From a checkpoint of a small mixture-of-experts model trained on Wikipedia: 14 layers.
Below are experts of layer 4 (counted from 0) of a mixture-of-experts language model. Rows are named router (the router's row for the expert), down (a neuron's output weights, with its number) and show model dimensions 0-159. Each number is 500 + 50 x the weight over its row's rms, rounded and kept within 0 to 999. Numbers have three digits each.
After each expert's rows: "comes before" lists some tokens at least twice as common just after its tokens as in all text. This comes from a sample of Wikipedia text that the model never trained on. Tokens count by the router's weight.

# expert 12
router:482487572532555458447547493411543486389515562543436482557487426533475568553476424447449510516464447416571537567523552434487529468520598501407523522497545506483467477575461515454479392524505601557478525428457481538448470512391533394495449554474393507498491572509448501462511508448435522507432512513506471410573474465545543513559477566582470493452489484515500556571590559444459387506434460512440508537507461450526497573468591522468503519467504406440549474563433530467394475512536547
down10:521437509467525484498510494533532543614479508529498524503500503475507498499492526477512492492495467506505506494508502427515505490635500517517329500489488499493595601471453510494482497511454409508499407552444615379253382670571582530493491460507459498503584385477515505599476500525458502494530466424525403506492494498503495500501518497468533500500489551500447501501508535506533601496503500515515582503470486453511497534514486502468498455492538500496353556495499496497560532540484523
down11:537449499592523482500371502497522479462461360520508421439495513510500402559568584467504496510521473398510590508499500503506471499561540463601393500478507491499519519522453473491463483461492529570494507492595500499504481495550515503498587508312513517497404550510586552426534454489478490500499542474498499545574399517490530519524520535450510435557496500539616498465452396441569559534490499476526528471478488488507590420504502459396496500487383452469506494504538452560500348465525440
comes before: ",", ".", " of", " and", " in", " were"

# expert 5
router:467519543593580478465543545505527526478492597493506483496507433546434516565515449508458539449473451502526586473522540486485566549400568505413422475537555501482473470543509520438504393472511572590550571488561533570415486570458516506461488563426431543587501513463396513485554571461486467512440480491519518421560425499531492593538496556590409487504496533499486553549516519482496343559532509563403515526510540460605569507490558499401537530456541427454490509537521569414414510460507486
down2:506461472499582476487476468500488465523514570490459515504432501504429528594406479592489518582501557507481446522499497506465581535509473456455501565516507500501507421647511484469509535466441505477477506456636510527423463495506472552442485531504498503541461477536496513500551368226430499535562498461530517430502479498559449493579496494512502501521419511561491522573494423471503532534500443542472477512498500508498501514476516501512563364451558499484496612511633395477495490543511495
down3:507476425488453544501629507501513487504459505447486499507588492500517508486459507505568488420485486501499502494474491494515504549649559493462497657580411494555509501508468613506480464505497511468476496492478565516506504464290386501500440537493571518549518573501509507497489510535384380488489497558482420433525495552500496471500523502575490484435500477489568518393535462527503503587455495452492406525516496499547484509520546481502506493505321549372503482506592562539487467493476502
comes before: ",", ".", " of", " and", " in", " were"

# expert 65
router:609541508419499477513443511473543495506550488442607503541539531634507412470544592518542501557529495437479528489552489532514436512477485519489437465463562532458597501545479474427495591446514511528463530491492489595427455503505534599449486543559436525508563564477571616466412537458530488454484521509530510544473569513428617499554436462489512605543451459523538495424513494512454512525380603512452474359443537445517499499516503511544389548515429456474452456512451554570527540541519516
down0:495541516522478295415390488521487446549600543598491448446511550610508419470522492514501538532500504526509497472489507438479544497576372498478460466498499558297545523497505506505502500475497496509485492542436515555535472502448545556517527417474498466485463392499471501514543487508511517512498514496429498499462499494514494551572440502521560484706377450409503499522500494504497499497509563501511491486526444484467619491510440376505547481450473536524486529474524500506568493502492502
down1:501495506505501472510490491500531484500505475579540485496499500491635450428503502510553503487498393499419508505410597644532504509495602474523481418458562476499494482494505493588489517500507440322492512488502496531500548433504500529503485491437485511499582443501525381490564570478547498476418506484472543429563494504507568538510479504497495546509514504489503379601493513501592492499503503520405578447507319500543503477503491528486292617513510498520488440525478485530492496456487480
comes before: "s", " of", ",", ".", " in", " and"

# expert 119
router:483457510469488480460612559504530469538510447358495583460474536527545436538429420494463532521536408443521541526498460504522510482452569486516494501534536503440406540525547526439512428491447452564523479375449556525532422502406513506535571481500449523449543495476482454502414514499470537503526480558498612548431472470504457409481368524597507581510427537549412455634411502520502500490427522481417464553539587488475468436522501520483557500446533439487496458618528472524501539580452508
down0:487407427493525495517614439448485485553566505568477498492500445421514494510330487499487425485425467500519542498500477336572495486488512381497573502540478565560534489478577665486545499436553528502501493549476513483515512516411476488515498490437633464472385509500480476499480490518508511472454473499516586561548508501511515521502507461507519432514477540502507511528517477499492548520541499515506497616505406558491528619555371487525497412436506616539487484544511495489489503496495379
down1:481499557487523470463505505427501500495644578352477478500500519497509496490508495510409417518526520524453441497493472449486555363468482512513451506500503490485486502497496524492527529513380507503596448528476521450503353519515398487427497504501555533533479465499515496514475485448591471568551459504593623457533479578507613532397502500497506653539484416502488495494523480440436477520473455513548497528435456501494527540499502477571540370557516471532473527507440506488395496572503639
comes before: " of", ",", ".", " in", "ful", " and"

# expert 9
router:479531532483483453476443569528525546511441496445501508468473460502442565547490475521449543532535639517481442479583567557545471496443474479504495477450547575568427518511514513454480639496551427472484431573414555487531463436470522492550519554557554615516495449450476515468443598539541482448523488476500571555506556477549514580547577423444510543422463515504525595511546460434550408418476522539560507541421519698418524459556452497559556486497520453509537519440518561478524485487441498
down10:524631499536445534501489501495407711493489483541568511493494500500443551437429485508492522570485497464465520345369377658641472569546500499505502492505510469488509496520481488526530547483521471455493491491471506502528503528494520441474552449489491458522499494494493572480499494612473509489490487567476454441510506500504506506528541410453483542399532467522504496438439503397501491460499552506502404526528425500498479467499509495357441499501426507501482502507651489489519476580511478
down11:507462493470506310500539504500574547495497510527503503464399314501451510429568509455499543488501577437499440491624509520472706484477551446465479519505468636500498541460483500508536459499478500493504499503506484505562577496494433503544521499502547519482509457499493423486503507598503483506503576493450453530512504658399486500471543536502502515505504495476572501478558498511583505430449501457514565501502460606421505594445592437502519501537504420492448500499576516496503490476490489
comes before: " |", ".", ",", "%", "°", ")"

# expert 93
router:541401543450448476478591581482528449547519444529511525424460564468545627535540456496472541495479558600464468460405496462501537508539480495575479466450479517540464553449543532428489513500429582531521581448517524490508466470475520486500569542439497495580601522434392454392637540475570606471440485473504499543435514462559476505492468400519506459443488514499576547549505524511478557493578494496517517480575603594468604534543571525542519555571468520531529476532483587478475506535523402
down0:507504552512550491494512608551460453490500502545420492501507511503489382416479588517437501489505507504598526454622513499489486506495498509529468508497613524491534495499489473565461458501466489520500552500557533541547442472550462454506513457506434477499547602584458503495452473527516496541632493593507562439499501498495507473509497503492348401499490436522558480527431474417535458484562498484516480484500570488502588484597465493521504531603472632494430502475480487502445252505511465
down1:501560522535482505495496368326508455497471526491528501572552493433490515468501510518519529484507487477499510556504499491501436498471519489460523444496549468415459516493504531457511438499364523431501509501552446477574494587511400509498584420467486482533500488485511544456514542494676451460516512505488531507532506482554446535508506503514558470482475471495503460317512525357520600497513499468383501487559441595533506508495476524493478546493560491597508500626624461544504495413431546
comes before: "-", "|", "\n", "°", "==", "The"

# expert 98
router:509494452500537480487528497582527464591516469536419550520548513442491480558415443545514542536568450452478504510424536481478559456367489492435537447504514518509446537506573530460496544463493494519495510492532422444426620427557529403519472576461581420556500463463499397489487573474593525481497415425437517521473412507517491483400485504477505486579427446399543468561436573502532479565457505491487379501456464486418472462480442525526610498457390492491547474597470502451541543467548436
down0:498389495622561550440498461540483529518508492528554476494500522483372498496499494507511486502491529539653506502468412488501497556411524489528568584499516488503516478491520531577456490563630499580535573506492565480524484440514497515528462499537453500574507629520531511463548498502643498447502472481599416541488493503516529519463455482503507546496617493503476534502469496507493509487501542448503465501509620497474498352488461539508478501503498497664492493506570503497534497313478413
down1:529500499494567454488492388514428533571677512497497460502502460498486486722497498507517500547459460494478497623499508561541480577470479503448574525486486506442446538556497474495509427463509493433514527575571499392551495499543512549449315542589533398500546523504478481458508534562497497538604492475489512522520499494510511513508511502495501379528442537487524485495494576490459509530490366493507455507505516492500509524500498467516528489503681479503499416545503521496563444514497479
comes before: " the", " a", " his", " 19", " their", " its"

# expert 46
router:525461521469482470453515471490407543507501476499560438500530590583504516400491506362536535507546621530507592483501524506540440459544596525533480479498449577466390470533419512527456552551481503528488499441474498450598429496506491571493442559496480499481536514440527564513516444531620464504496431458584488629386426513454500540435509544445446556535486411494511473541484463434566496449462528525504457362488576435507381474479537484530543510552466534461464457552533505501536523549428433
down0:500518526493543497499500492439488498441500459497519549414393496428473588503501558497504495446476382489501569558522511465487443502517490514514505518484497498496431502494434450498484548504525500486409501464494491507484528505320533493489512555497521477490507529576499696383523498482519508537506424557499483490504531609507371513526606516472470442619678509498516519493504541491501335496496536541463483483459511500380464525512502506452472500491502447613538469553473516503472496488498397
down1:504484515424491492470464493485457445334481486499510429507485499420530502524484449565510502510487513508430399413482469498487488512499492504507502439458503531513607449493490525480499499480443479510499492579455498506617334486433466497477447505497578572589542531489644453565584501519500541514452490388491454537482522501495503498484502516493559523590509502579623608525580516493508521503454492565508456511509431529506549497457443439455451325500499500486508536528495595455484511355521508
comes before: "s", " of", ",", ".", " in", " to"

# expert 35
router:482461552538552452601518523517588469541479429584464552497537452487427372472509451521527523623489591503468443544546551577555412465471454480502455475428558561498512548500509506439477602486534461417509536553481580495549541451428505506506501519541522547421496471422501497526445511602515511512500493447464534398472381498532597544585506535511497577415456502523556474588538555490610374457488511502472540567507497604473477495491469483474554523504530460506567565478433499577450517460448496
down10:627456507493484427509461506489532493465508455476504494496493517458473404687630479486538507500628460466510482509484540350510526563514498617421482499516501510498513524510713512400431498652525578480494505485462551456480463534502494493477584545519495502507513489526508504482578609396491592486550513502502461427545439510508456556529506497492475500535527581478509494493526483495487488555454502498479437515517486494483577556505491501499459517483519436501563493467393495484502513577459524
down11:465494491492497503571535498483470498485500539498477534532498496495495493492539536499496541490494490472505529508544521525485497491355509524500504497500492498470496554284508496533541473499505394539493491504590490686493513526508511500501502517501495638478499589503505497417477501500503496496461501656523476516497515441356498463495509705577483541469373565516399448589479497352492521505486502600494509453500523489501502519507502465513484501522512624537466497498568503526485492500478487
comes before: " |", ".", ",", "%", ";", "–"

# expert 1
router:491536505426439483441451528463560458592547505459489516469436458528500591590442515559450529533577488540504488546550477605519527576445484495479462463511544540549523473466524506501421485489511492457528431483513569448595540524565558454544496528561491577554411431495578410472471549504523546483424474510573597457527541538529360582466510508532453452429500462498444589525532528408594400468466524442456493601509436602407529478510478519515583485548514427507534470394524532508531472477451543
down11:500590484480490532500411506415575489406413529484487480497388573500501487520513581499521502415470479552432542491501526401493480590482493631496499470505485493574502501505486386538504500497367498497496503506533499543499513499371466502484462497388540493638502496477499510501495478453498437530516498520413477513599519522340501516518437567459446500505511488631502468514510477478558506493502502498626504470543510450526542455385479501578428448490500548530499493411528505484498533622445530
down12:521451365524466478497438512502505503490526433517487486506446460439479540476508521504519492529489500500493491534506492514506495506501583485447506567486484480431513470445534523464490471587492464486739392608500508493490400459421429472563500469390498505500511406584422526477498508517508479470615525530537397486464506476479534486456542486562512466504463495489488497499501421522488500513473540348514533490542506522510517503392581452499583370614469422583565508591500538514497495498512427
comes before: " |", ".", ",", "00", "–", "90"

# expert 77
router:501512547475454462532499519514553507441548526419585616494523472490462399545550496523591535501485440468520519472484487469505495576442492479474499524482553521455564520527428506460634485461425428526434541471492508494452531437464532580523577575533489518500484616596464567436442580522539572515472560398567525583461436495495580509494475500440543592478514491521444557514465473586434446575453553490407573435387520431478523463541518564500479513468482439536424459511435558543538525480534388
down0:495504403507488411493530495502474435513527616427506453496501487499481539505497487504500541525606528481461510498497488498500494485550506538539437520492497499530417497500545500625623465503684500523505502430450528539473560607508494572470505519555484475507541496467450531521521657550438500498462499409500404474500475481353517509496440506513500490469511500465547463580601443588535569579447536438527452447600514465568500537384567467495479493471496512463505462488507417523595496463596533
down1:488616473515497572509467429551495453496381461527529520504485589529513483503481506528528502487534512477533451496640508545500498500501503482532530501506457506504470512383504617500492562445445460449484330521498469510544551561527455496495404475475575512496471523442522503414484588585502479496509521489474547511509594526518501552543436494549500443495502560576480498474459589455510565418519252446452541608483537535527475455530495530538527433514511508503442503471500598469411493493500522
comes before: "s", ",", " of", ".", " (", " in"

# expert 57
router:499442585473485481547482421576485499489502473477562537439604559567510437436525534403483544575577573538484506483457526547519415491500451521535479493519514509469388391492466482543443583490556407523526490460437493511515366470549537573508514500392580564522493424519583462413493453422550435478561508430477560523456451519474499510390524496474521612573546426582441471443546540505460563513488604555522469474439523449517539451570506503513527544501522561465532459497525551568535475443528469
down3:524450498554533563484489416499543457523494475502510474562555506505403492511517500603636531446502500475489490495512494499519491477487465507482501546489457479479489505498600492410467471540486436499474504501501513450500506419525480397518503481495467464570509457364482505506475503611498498495532498457499528482521680492499514511578497427506496503522465538688508641535499512491662499488382539481513554443490522622535541504507441497551515499507495531381494646479501511503575486501495443
down4:503536498429622492645504514300484498500498559466650501447488472500411615493542502570504503408530496497498405488498550458488504488497518437439511539541498435565508499509472451494298456482538523439477475581467510534501509391487482494513510501499481500499484505501501591528500507543539508420508506579500501468525627499521505501483493458481450547444656489491488501426498397500502471502484518516497497497497497500502445504549490626571505537530524517532486504498514490498476493526412555
comes before: "s", " of", "ly", "ed", " to", " in"

# expert 64
router:551464391535546498536545424560473465486500488435433548553513606438536560516502552426658487446579511482513457458556603477529527452434441466472521455522544482533531563501563481480481507535480625505531517474537426425484565483535524520469425516492571435572450534466441443527445520492571546557574536563472484509471450552458536440462522493577480496544452412479640511500349527453487438501428495520474485479452414505504529463532477391475568525519472489527526451447535592439498508512512497
down0:570478370499495491466485500434553509678495496500444500554543493477557574567503497456498442447523513418502503460493490510494545525501502525507451503456539412500561567504607511505466507479501496508500500494552418463472502521494510501526505636393493501491456502456367540598500599498495528512502503533481502433490500506500539562507496500521499501521365509485479500521475392500593396559497574511511501518491440462478497499468528396442501519498496596485499475465495499401389546298500465
down1:477450491492508533480506482560501565489507505537462509510541462590562500487442440375507490384474426513507500407500500511574568502551559498504500496517422604367566490497491542547491539503508527494470567481508474497498489502500552499418505505632604524499500395558533385470470501426504489435569495496492459505501501496500504412473495499498502505500503501506547493512496633504510511547490502515558412492500684507447552560490509506495500503476515501490498505490490494419623457277550481
comes before: " the", " a", " 19", " his", " an", " their"